config.yaml
n_layer: 12
d_model: 96
d_expert: 64
d_shared_expert: 0
balance_loss: 0.0165
lr_router: 0.00217
norm_eps: 1e-05
tie_embeddings: false
optimizer: "soap_variant"
beta1: 0.95
beta2: 0.99
Below are experts of layer 6 (counted from 0) of a mixture-of-experts language model. Rows are named down (a neuron's output weights, with its number) and show model dimensions 0-95. Each number is 128 + 24 x the weight over its row's rms, rounded and kept within 0 to 255. Numbers have three digits each.
Before each expert's rows: "comes before" lists some tokens at least twice as common just after its tokens as in all text. This comes from a sample of Wikipedia text that the model never trained on. Tokens count by the router's weight.

# expert 221
comes before: "| ", "|", "\n", "and ", "N ", "("
down1:131071127104112140092151167092147130142132127123146125094147127114110114131113110075125151121128132082142159140154078137101113149125162090149113170133109133096116108101107129112121169116103152133131093141129118162184107151088110120121137098118129141137115144128115151149178156144090175153
down2:139153110116113130177128127160113093110103137160148122134140149129123111071162126118120123152141112086143150137105111135128115076169141126145136107169156151152102134159148112186147095142127154176165157128136108165119130118121105124118143141170131153091119137076114166124155106143169148121
down3:153154103118103161175106140151122145144108114123115115081095121114109159122121156108101164136146116157088093126089125165094123119100104163126154133128146118145152135111112084167138121164104136155136141137173128125101145185105139162151128150136126110132117139159157104108108163098121080154
down4:145124123103164157090135160136171152155181133145128095138120124147133145126108121148141109191138161114124090107098118113140126138111145158134127118121140114083139141132176143161130120105136185140133113117122119121177133164117143166169113202134136099101122134097139122139128147116173129149
down5:122162168093137128078138101140180145152131165142144100149109110136164151139155120160109121098095131150150140098135181106152097100137182104135156168139063124127136125113093130158122100103143167145126125154113140142090137110145115123086146122149137148101134129122151150105130135160144138131

# expert 79
comes before: ", ", ". ", ".", ") ", ": ", "\" "
down0:132148124144111134148109121139171105145133164129153094142094158120154199121122139162113181085134101119102139128158104136095135139107111117152138121119088118156130152135133157085104122108124112148151120138151178172126163097133117129097114113120158106130113171146114070104109086131123114129
down1:141164101117095156120151160152106133176142116150087167201126145144171129155086154098127124118163145121076153123138109130121136117114108100150144124116136131142146105140157134136143138188115118095135116111132162111135114126116133151159128119130159144105102114133135074119119101173129090099
down2:151111118122137089101105107127113145137091163100122120092145126173124089142142087137126096105133120175161110121120127133129124120143078156178114167131090180106111143135119116132138149118150106101112134162153129137159080163114103135139109096152095086110172129102118150118124149160159128125
down3:120134122161142179133139111147121095146099131153140137126127169128105163140140147092075120117150139149148158129138143100132082164140154144104158121172120078125137106133141132120137096134110165132137182160087157152106124122123119141158134163157147155125133099104114190088146135109124163136
down4:149127148112137105094138121094118115134076136145122147145133123145148110125144112116125105117138135106151112139139084174138101154152130131126118123149141139143143141127092222179098119165147170167137144129103067147153167156102149103162110157108149152132140127109123109128129131105109099150

# expert 121
comes before: "the ", "to ", "a ", "his ", "with ", "their "
down0:128151087110124129131116148160103147131133116170150090111117079112118117104132161148091122163161132119088115144103102123117158142158130041069094134129124109143121123147124119129129135140146116156116123137118115123150129135129097123148123089178090135106183123123129147126130109176108093101
down1:113144106147119129145122143122080128143121147111112094106125149167124142130178125092119133155159144104122120139138095136132117149097149118170132114175118109126089088153137117134130131114131181111163152126136130169103110105138124118117171124106067114158176151098121148102148068141163140091
down2:111146106102137176117086159126146084129141133088114096129107144081120105125061162122120137123138101114157079080130127157137139128164171139112109122095153144115147096121146156172127128127107150094125135102128177132130150099144130131154113125134144096150104107153142119140148116101128087153
down3:084066137137152190105128105149153173118089129128084140110127087131154155109112151110125147160129133167094121105125103133168162131167142139101132092087091161102118124117110128124126149104135140129132147100123118150127116129130087117147129100175107122093133096114110153099099114132139148108
down4:145158174076127109143087091143087122113132116124176138147147129146149143151123110158094136174161106128138127152119164147145147124103143126195128155127126119128141096149126095127130148125139106119124157145110144109147156085155092110094133110107125147173159142161115136150147184105118148124

# expert 95
comes before: "- ", "| ", "----", "S", "Al", "Dep"
down0:125117087100138138181143129143117131125080164137115123140144151140109127103137134137097163163092167108114181109122144083164141155147168097165140170169159138174126108117090115129142142137165150136133145140137135167127112138122102129131099156091114121135166128129120152098106149097089126128
down1:106085091158147132170081094168104138178105138149118115114097090122105111152107120141142086152142137133143139114147134115122115120123129186116119121159143140092139099160144119136114112139091092092149113103115146140117105162108149094087094090164134163106119094124137090146115115125107139129
down2:100167103108139145165080102140126171132166154117128139153100132101141107097089111145106088148161102173152138084151151082124142156109106101121118138141131167109157152118110121125122115145140106145132130118146085176140115097117104102129133121163121176144155161151137113125124112144130113177
down3:115119146128092127117143130103145119108127110112133113054095135138123110128127107117135167164135129118098134108138184111119103100145165162104110103111121143121145138189117136124140119086101093138113137142065171134143139116129120077098109142128115138132104099128155126074148109105135111075
down4:151126130122113131137149082128127141111148134110126145149127131164135109096119118128107144147143118143078130141158171090099085123152119090099126156111102147112137133165119130151105148207133106188117144146138165136104119163070103094150141106110108106126155122146125140115117168149173129128

# expert 152
comes before: ", ", "th ", "k ", ". ", "th", "x "
down0:085142087121124108130117180196104098109125116073089103081184096126126159112146145106092139111124138151121112171116136123135112118145146158109088080148145140105147118138134100142136133149099095152112108131088119111147143135127147140139119170122150101144150132158127100138140132154135145120
down1:106170122149135166087100117148131107154156133119151111161153140130114113099107113172118105084141139165134126130117099118154121129169136139129132117122122126130118179143077116117054152138109124150144170106113137142129149110145119107136133149116132117182147087127114138120086104145119092190
down2:139119078113135112160133104115151131141115103090105125136098130122150129107148097130128108154113151151161148126081168144123129126129108134125150110146135113140115141148154139159095114061112156079104170149097144162144080174101097162116118111102123124138173120077106128153134096140117124099
down3:100111132169125131117127150130146091090089118117143130142110099121106080142127142084109125150110115164104115161117096122123166112135122100134132077116079139153122103137136132136153155148160102158096131096120121127129138156143042112145156151144115080143114162137120145109117104096109102105
down4:145129093139125191141113122112166100143124098092036157133106134120115102161137107097135132147131122143125150125076140155138168155134114142127114164116108157124139104134108131110127160173126134089116144141129154136114142133084189120128111134116126126128168148118138152117155111145109116171

# expert 117
comes before: ", ", ". ", "\n", "'", ".", "; "
down1:162069095160131151122158153134137155137093143155144124115141107095090147076148116139127126143165165155092163109126132095126161084131101118133136162125128131140155132110184161143155104126121144141116161123092123125121106130110137121142081158139150162147107103140158133108128160135119158084
down2:082131122100151080121117125135119105191120085140154151097113113132176167133127124116138105135159100134159166124142153148139101127172147113103105165105110114143145105119141131116069144118139118140134131113121112127154124120122144138126122115113184098114156123173102057106132155135098126138
down3:148103124090133104093136122145118116119139079087139133136157106093126148131131081101125117146129155113173121117159121137130104114123091127137070167105175126163159167174107137145140087142127131103081151157092126130093138141107118134119114090151120146128176163113122141123092134149126156124
down4:170100105129130146129159119154114110112102143129138072137166094156088154160130102110143152175123145120123117182130165149120102110152094114116166131128159165136153122131123109135171126121132142159110111149125126129146149185126118133128145095158128158145153152127149159089132134155172177112
down5:120124124092122143125102098145136151148176134164121160125114150103144166136099142118154115134101144148135091179129128174109155115109154143125146109122175123149148122130151131153123123090140152172170132173107129135124167145148090146172157075119134107144149118079160138145140101152134125166

# expert 186
comes before: "| ", "of ", "|", "than ", "School ", "School"
down0:142111176094116088121119129133127113116149133137154167155121123159091102131147143164136104111144176105164144144085145132186105161166135117129126160137090112128163173112122128124101105159135115141100126133103119146116149098139093160145113106155135185154129113166144122155159131103149157146
down1:106116108131119132159124134095147114122104129119136149142117124131131117095141100105111147089103126110156151108095076147163150117152152113110100100103120103143147089113151157122162161139160141103174120160112141152140120103122130161106142103122123148182195114121097185153097156161152143123
down2:133132125136116144139115155178137157163171075131131154128124137176135076119141166095137147161144112139123126144157135123090145155139121121092143189133141123164133125145126142135083118147092082139110124135097095086103111133102157140110168113100126150118089144113124136152075144140123144124
down3:118162139088147120122111116139130153102139124120147097158140134097129116090135126115153147190159115190133133139166126098121128123134120128163091125167101140080085158151125121131091149132114140097138122149131114129123152152153098127126117108054157133113095170089107108111142132142153156146
down4:130128128150114116111101115127115107149121155150143116134193114078132188122168149140122118171104155121088141135086150128132095118104114133140153175091157155113107101124146125151149109110086118123125138097101118177117166118115139102117108126148147161174140098118147120187155127128123132127

# expert 250
comes before: "\n", "\n\n", "|---|---|---|---|", "|---|---|---|", "|---|---|---|---|---|---|", "|---|---|---|---|---|"
down0:159125164117138104099146148183113152130138141085153131153116145145140124149119102111147098115108129125121134144138145163119103166137104147114152114104120136101146104140139105117093159087104115073162148106138119129136136119164111171083107113139109110147096162096125128142117130097053133081
down1:168135132157116137103129133110118135140161134099147092097107105130144132154141129121118094162104159119132074114073168160097131135115101149164165146150148100113144113108180085137120132145094124128139082137121170173113132114119103137141101142118140130094068106123109144104137151161125136150
down2:150139126088137105174100130132102137186081113121127162140163128131147114126115126122133144122090170130117112142164166150129079145129114117146157144139120136110135183122142138161077109169122141133159111142140110150147155159134091101131089100103097103143087149133091116102113101114142127158
down3:132083121112153104144160123138166138109117131146063153097133126115112123135105137123132131131124153136113116115155186152106143069116145108133137125176168134094121097140111129046109160102158111120149120124114141115113129144095154105136131153152112105131105150152106149135085095140116090117
down4:102168114145124097112112103147120135162101134142105146109163096088110150144087136118105134109120100163175127151123117111134090134117134122147140147125122123125143153132167086168133091095129130193127124168147103160139129156099124187099147151148126129155066151112114119126099116129135115097

# expert 108
comes before: "- ", "• ", "Genus", "Species", "Family", "Order"
down0:095128098129115138125122118113099149137091175122137120100162089121139144161137084129135071100134150111143135141147143101112100124117147124129177153120129108162117070129070108114184126114134104142116148098160127140147109160158138070115143154143164118103098133152108111136132153119137157117
down1:148115123100130105156077121131143145147091149183094111145130107077105148085139111123115170138110096155150107099148149079139071129120135122132135108123091128105110126131159130109122131150115177166123088114159155123158137164126139121138124128154095114125112117150130132145153111146162070135
down2:141162127123150134105149126134119154088164116121123132169207132134154168097133143142148122123146119148086141092109147169110133103104108110121152081133123122128157123105116074140131081100116129119152141155144092144121119142087141156153144143113144132131122133082091160139115123117178125088
down3:104100151145111112130111101120132139135119127074158133122132147146182143140154143134065112175140138114097107148134082112110146149134139141151084164146127115090115108128143136158168150135159140122159106141171155117149101099116106108096161164130121132153168134126133151144103123081109081119
down4:124127149108145096125096109167145129130134124125154090165095138116148139093098131157142128158149174138160126135148157097142134089145095134130144098100129157105155122145129131077106138146108116155114115147113110152147100106087080103137146143166157155112124198106110102122152083103128119153

# expert 176
comes before: "\n", "\n\n", "also", "\n  ", ")", "}, "
down0:093113150163119107127113064119126116104137095123138130082130155116096106134112165133097173109101096131108166120148141135162106163135105158121129155157140175092105095128115136061128149112127102121112145135158121117140158127116134150108150098138166150081143127134134159137121123108167131167
down1:090141118155133124192137137110094096110119133120117117102115097151119085125105120141146130162078143104132091165124114096135098111155128093099131183124115125138136118161116091122077165151100125114116145089137172129168110097135148143138101157129130081123101108137151123123168135142128148143
down2:129123112126131115113107133126118124135124149174152121081161151128066142100149119167161124129114143136153089143118108153114132126166134108119098057132105109180111158168143102159099096116114116097108128143148144140122104103104126114124138116078132108144093153097103132141150145114120070107
down3:152111093124133148109152131163086125173176110088138109157122119113152177109144126180100129135156172152113150113149143133099134108118145097138169157128105100156127160143097164125091097132123105149096139105165114084106106115123152125150165141119128132092101123135140174135099129152118118123
down4:101163147089137124144105109097086155123151134148138186145104080161132142122146115137119109126131121159100106142109120103114122111113127095142101127116132157112156115120168170136074111156149133140091109139139072138164101114109114110091155153103101102110147113126140083093108121171150132113

# expert 202
comes before: "in ", "| ", "to ", "on ", "|", "."
down0:098109136131142143159091156160094083108148161122122094136153124163174103123157161108119170135115127118082132136122178126120123164097123143132134130133133114110128099112130148122158131142087103148100141128161101120083075129118148126145159076125136102193113163136119104118117128140104123112
down1:143157132157147114136113099121133141103123127118131137168124134140133138145066131146155122124114105114137122163111093060090110145115146107084112123164119138118114108158197138106155163111139138153089155141166103127172156157115125126141100110124168089132103084102149104124136148139138111108
down2:109079158168117152116164132080127121107098083110111131119169145150143188136125136153098168146103106163115109125165132125160093140148129135121171135132124094119123127136124108130157167131158143146135097152148137114124102159119136161125128131081121104113094089113118153122153161111161095100
down3:107151124149059161138158133125131114085051114092158139138126124119135135130131189130122145131124152135115092081113070133147125131108165159092114128138124149164094173135116125152116129141131172091115178150109122124155127135142097114130117147104101125141133141143149111096129142143123120115
down4:136161122159148143132154118141166141069096132119090135136137097103154154128154090143139136109130142094120061113088141110139102105176121136136115133126134150161125107135109106155138126125130125117129121149150102094137109150131082133155139136100095142140064131156137103163134194151152109124

# expert 5
comes before: "| ", "(", "and ", "was ", "in ", "="
down3:106120115130092104098094114144102166102155112093106108151137152164170136178132098143105153131138139112103124148147113147100125119125129115143163121120152169148109117135149147131160124100152127135125173122098151119136155129121152107128163139069072118137176140149125168178134095136098124096
down4:134115115086088097154097134131141134119126159100190121084099106101109132131122150111112143145114193142123098121163143151155117175138100123141091136104123134146114084155120114105110122133124113103112120124126081148152131158166135165131138107153137107128104126177089113160106098134116170122
down5:121193112093167095130113172149124146108113103134076121112118087106128158138131134158082169130167170104130119120148121102111128136144161106105085097143138150113128142148119108155117089136127139146115149162133148145073138157090139126123115152113089136094108164122117166129152143136139125120
down6:132082149122121099092150111110090110131122160098122132124133129159163140126126110114088120106145111153107173159117110095115151160158108149145153135153146158096109104106148055127137085150125169171152150114151107146119124127148120139127125136073158131144126136061125152115115139156114125126
down7:142122126121113149135102052113155164171142130139127136106149152103157087118119126139122113121158081094140146108135136139112070139116086135115169167099092130096130097107119124112128149104117128162156149113149134112109130140113099168149145124139134149151179085115113126156138097085133155125

# expert 182
comes before: "| ", "|", "(", "m ", "km", "million "
down0:162116099133126113136176138129132135102139100143134162142114120083126163092124102159109111101116132125144123133111119091143113133085120187117166097115128106131150097114072108112139173083118100088120129140123115109127139118154129090091185149136148104144151160086112151120167133112134137139
down1:139152146103110187097144107101099109149118150102158161175143131133088127174106165103102114145144108094088155130125150139127125129132156142089102103106117122142081140112123128147125096157142169088144171164153119134120110143152131149120143147108145143166141146130085109136162094132128122159
down2:107101123146151114114144088171135183186140110167098130146121166122128138115134159157152103158144122127140168112087152091145128089094121136108143129097145138160102137113147128125123145125111103133139122105135092095120157099142108137152144127106150071067132138148093150155124161106136118127
down3:128145149090145164146143118127133156082123143123150152144097107113152171161138111138102149128149133064165104131158109163120136153103107121133166129097113130145161122120138147143115128136151126128122106140098112170139109137092107132127175160169123097079092108138165089094117119171143135153
down4:117140109131158138143126133193136112104108125100125131113170096163133102086165175118126137097137100098088149150144126120111111137117182168110137118142168134116136146118141151101117108119150126103139100158115180114147152149089075092119127129103082109124103149159128104136118107158130105137

# expert 240
comes before: ", ", "\n", "'", ". ", "; ", "\" "
down0:146124143129138161105164145095138159156140144104133089103106117124134121127166164178113118118125144133113093138114080113128147132124122119163153174172136128087090113133107121111155168145115102122102169142155118148117131120104130144103059133128065098125089144165125126121130101143140109107
down1:160083130098116107111122122153118123101136141146126146078173123104139139129129124130062104145111136114114094161128151117124113156162140158112150158107106175150148130119139167113106135117119156115171135130055127125126150133091171129165127130161146109107124099081133146154140107111137154095
down2:092135138111115153103101158200119143119128107136148093149112137117090157133086093141141162146120120125139090145136122111142097131141121103088159094113095139141099139115102128129130124104150118119139145107152117144148115160112121130167122174171143149157138073125059159143151145136098115146
down3:092121115119133144117154122148106135160147124149121136147114140113133148097149106135120121136107120143128170129129149129154087107142147148149119201114147174124132118113118191143128148159170088179144113155141123115083106149140122134119152110086138097131104168064110132094115124124111099093
down4:074137141149110124102103149167130125110087126107133140137091150114135167123132158078153092129124154133166166175113119114154110152156125077148141125135139104144124111140122148138129096144101140153117123129138078151140108111058133128149113114108111129124108158110150134142153148122130178070

# expert 35
comes before: ", ", "i ", "\n", "a", "'", "i"
down1:127150140110147116149139157114117106137114161146168172148110140157166124131099139139173113097112160151098132117112128114206133120100099167080108132148159110126137151078150117129129123121124148106141086114140123145127130095126120144169164100132129147103152090124111168069133139123133157136
down2:139112173147161104121120137131103143088140130159130103115131115117134146102190132129106156129125118148137098179156163129114143179090135149130078087088145110142115168163124126111153111130109141121114133147135131128144148077086133167109099145142122115168107077115112133172141120114148147130
down3:165135174170144143090163105133134055151091116112138116112113119134112124134134132139131104170152117128129177100122123148148110152120137133105131141162109179105152144120158152112164189164105108107108129152120133146144133111149091132145105127112106095124137105137108167156118114149086155108
down4:125146142116064108172156130139125144123135133130114112063130130155149128100122154136127109114120159127166110126112140090107149091167145124083157111086180126176116169125147116157137129132107129122107147115105139093156143158154159132128155115107171116135150146137125143114139122132177083100
down5:129142121113127121109084156146106133127136159126095167165118120160137126139041139117130165104139140114073109138172153121132141108111134107147089123148128128126176099117132128141099125132128146083130176093185119115165115139097154141115107128110117141132103123125102107166127112138120095167

# expert 86
comes before: "\n\n", "\n", "000 ", "00 ", "% ", "00"
down0:136136137070140144097164120119169071093131113090144118135141127130135117135174098135100117089134169175102137174148134143120124144122077105160147122112159099135123113125164128103079158120153114096147123085127116170151139152134104077153121105158116133145142133127131133132142111137127134103
down1:138151153115128160137110153138093140128104128115147096147103116170130137092088118126145123128149095185117125091144138148121169143142097116156140132135090144114168113137101087116083154140121134155124101168096132127152154116083147120122152149085117104079128126176120137096139109118177123097
down2:137109068130098083134104148155144109105095098156152131134095081119130102096126112150117136130130135115098136117129077083098074089126117110137141122149104125097085126130173130090127140119122126134098138125155143181084141129103118135134133099143124123110174108167153144106109143103103115132
down3:090130133112103182186146124130134074112135091148118133126109115148087082114103105107105118132111123116106142122089089152142147083116142109151097139087103124140094160107093125114128145112127112107153165123132128103090088140101117131100140118118121110101152100103144136150145155099126072128
down4:135177130130146074180104083145112174103137127139084150146126133130139126118156132083135125098138122103106113095097117112121149150115088142123130091091143100155107137144122144127118078132132116164130117183072111161162127133157126153098135137143127152144120154143154146114111169146146110126

# expert 135
comes before: "| ", "|", "hold ", "Labor ", "gain ", "votes "
down1:100095153189133142113146123161138130127128111119081153100138121143151164157121136140116133130126134146112128148141177149149140169120126147126099072113147165139133137105102120163147121123134169177141150084123090109105143140086121129103123158097161134172170096108087125112162133139128113121
down2:203107137143115151146090171130108143120150122123125143114101138100109117137145142130118168140146117109129087143169173127124113084129093130113126107122100132130148059162108137086139129143154124153136132125172130109126121160139168100142144135137159154129105132115092148150138150074119085150
down3:097113112117140171115090112098109100095156088151152163122108153084134146132089141087082120136156150151120140160127161175177115157117150115113121130117113123109086112126148101172148153130126112087115146139128123125144135103139147103121106155157094163141132140109126116172098087116134153143
down4:155165143132155116147169129101130094102139111139108090146131158146112178086073206078103119157124114135158127111117113142116143132109145118086124113166141132137123136160122116115126130108130135123108094142081122111145142087138102119132151116087135106095129121101127121110144072143104111142
down5:086171158133106129113125136151133130141097146129140082129126111100120138129101151138142076133137124084110136130118117118145120101158057092180138139110145101113131149156149133144140160151134107144135126148102170127133184116104094124152111133165151156171129121103081167136143142095146114107

# expert 204
comes before: "- ", "• ", "Born", "Country", "classification", "= "
down0:109144107107117090090111168121115130137140134131077132158148087113105153165143102088157113144101139112124149154132159130138136166128140182119150118152119148100107149114129100117136132144116158125105121145174103145166155126139096119133097176143069094090089159132141135117129120172116107128
down1:163120126122156132143094146191128171112100099128119172155102162080118141151116168126144132123161171112128120165134145121128166116109129119136130113124098098162146127164127126100146135157142095115149120132093129140115140118163153084153143083134130152155124155114148118157131086100164172106
down2:112085118141110126121096101112131087142114163136137127108107164110153183138129125124161150102145158110150134106159154126128129178130066144158114112117115090129145071150111138110151140106156136089095079119125141128095123087136094141097159103134134137141127090159133115144124122117132085160
down3:111136108125133157165077117137171116138135122177145124171097156100153095153119162133092113168136142120147124120102100111090087097078159119142125127104103090122092123124138145105171102102148105101115139158133113156173107112147128131164113129127124128151127110154165165122129156117165133126
down4:168139157123165150099110148143112120139148114126179099148141134149124119095149099118144091135139161119104125131131165076094166112113080132143161149142113134173126125117159094097126095143092104115108111150139124159163120102157163079107165129150104146169112136153113137122157131152129144151

# expert 62
comes before: "-", "–", "th ", "z ", "z", "\" "
down10:117144138141120138132141140132145187122112168127158092163110142131133138132158118159131154165120143195159094149153164112109129119172134147146132159165132118177167108116129134146143124135111126110084164157124089142133087098183133130149120097143098150115133136165133145136149136148120080128
down11:148110125107083122128123079132103135163106128178108111140161203104118132109109156142096136111080121102131104088094102143134141099068161110145117142138093166140139113132092109115113096131103113121150155136112126157126125172137146145156145128132100141117126131105141109095154139138097104111
down12:159101138122139119100119098157119127110121120095110113164082138156118112096134133105113095156171155153099119184119105125103118100136093124130137095143104115149134125094107096134194150076140110136106151144123112115105152133124140105104143094110140153095176157144120125131114102079108114162
down13:141106139169131134110142127088174148128139117128158066121109157104127164136165143178107160168134123153152133136152083100143096135138146131131110142158167145116130109118159126099138136075128099111108153151121134114098134101108131089156115101132132125129118108155114149069176144096143119120
down14:115158128106141094114125122119162121136139108133126103102178095167185128138135116100128165137131152177106116132125108126110127176139163174174092160127125098101149110127114120108090147136116116105127152152141147096117093127136165134142110098152161135151114137133128168145151130145151072082

# expert 45
comes before: "to ", "of ", "for ", "by ", "as ", "in "
down19:062163109104118087103111129120135139128115183136133080091138134083150106133125123098152110103143138125152129133122119098073111118117164152135124086153107102109131100171157131139131096102118155161158144141093108115118138124126130160123159099122125149119122148154111146082106113171133132087
down20:121145118130115141125148128158081126124164137114132083105151133136071138142151142111166140147149065131138113116085129097072077125093118115132171148077112127119145142091107135129118158115127112110130129122091121126183136120112139171112140164089149105146133144127112113104125149143085124120
down21:111098117116093137121117132159069132163138156124139088129134135142106134129128116135096107186124141142161154139165179173130150145125128136132108151138116104126088086136175142141146127080098153138160128147106112089155136139121130129146155172136111130148166159129110178147105157110139116095
down22:158155110142109128149122128098139154117124169119092153122164139134118133129157122114127147166124129121146065140138146143153107097092122169166108136141107130122082140174112163149126107125148138137221091136166156131113131141134142115102134152142110175158138112118097115121120168111139149133
down23:153130173163100088126141174107094106133135178173138104144141138152102115109128176137110145128163127090127147122121133122123160103158140158121136147085141129135113126125113128158151113113118104124145139122154096122179147145156111179147130147150142100102152152092128136124116165163143066114

# expert 91
comes before: "that ", "the ", "a ", "to ", "been ", "his "
down0:101108170123156142120082133084085132130156112144132150118158130121145112138112081140150139111131110075123140170144114097122138086136137116139125124110139127148141134106136157114085084115131174146163143157132112135114154088125105072159115124121118080120142128088109125127177144113152078117
down1:181079129083134151118142131108109118124133110121141116139139119179160155128155115142167186120143150144095131120144119188181131124147147128117104139151116131121136104083159170137102141150138151120157144107135152131120134134154132146138095098189116103167111119130154134136104176148115116118
down2:117109129126114108113127136106148092131098142133122146147111117149178147136112128104077142142178128130106129133149103091127173137135177075122104176131166151091145162078139108128108107129125150134116148138125137158126120104107141119124099124128127161105081128118148114137095101133130208156
down3:116133110133080139103160127167113098157122133145124137120079152136139121126141154129114109164138108081178155111137164131153101093134121138112151062134079087132128138129158141162125129155154142120116119173132134092144106063143132154152127123122103130168142141109166146158137097132126127110
down4:111095058159147142113106140122127126186125142155117103151126109128130163146119111101104125131171134112111116132152103116161144157141149121102185133141106097110149153101125093120113116140109144152115157121101115114095131147165132108130140063138147090098121143105128119143139143151175096082

# expert 39
comes before: "and ", "of ", "in ", "were ", "are ", "("
down3:167084169106168137134150094121137111123107110151154154149125125112136062137115153125105119122116137151138134099146131111139149136147125099081094183173155138158125086158133082132166143121132130098127154117135125142146136185110114127108131117131114138109180149141079121148130091135130118103
down4:085142185168125099181144112116132183131130104129096149149167129107160160141132080122132141142165093117117099114132087133121131147138105089145138102130109135151142144139106115116117125146154091134143111178162159160150123163152108151115137100104150144136143169099114122146130101102139154118
down5:134099141134138145114146147152127101101091153124094100163144112143141133132151155139143161114133158155137076123193096155131133149121125095115102112132199086108100145091103098126116079154153113133143123140141160107127146120131133132108108071122114137164155145158139154132142102101113134152
down6:152130087104129130108147091103113122139088080190169146119136158148110141166113088158103159134117117132094119132122128103149107169130116160120121087084170095120146105158106106122127133127154129125157129081103183135080104098102103114124141137122107145161117103128135134137150115121126131130
down7:146129145197112126147114124130125125157093136135125125095149121172159126108128154144098139126190125163120072092123132086106133140133107167146101093126070120163129083139118143100154147135133151105125157140106150169122096104140146102164094127115110147114117116099108102137145150131100124118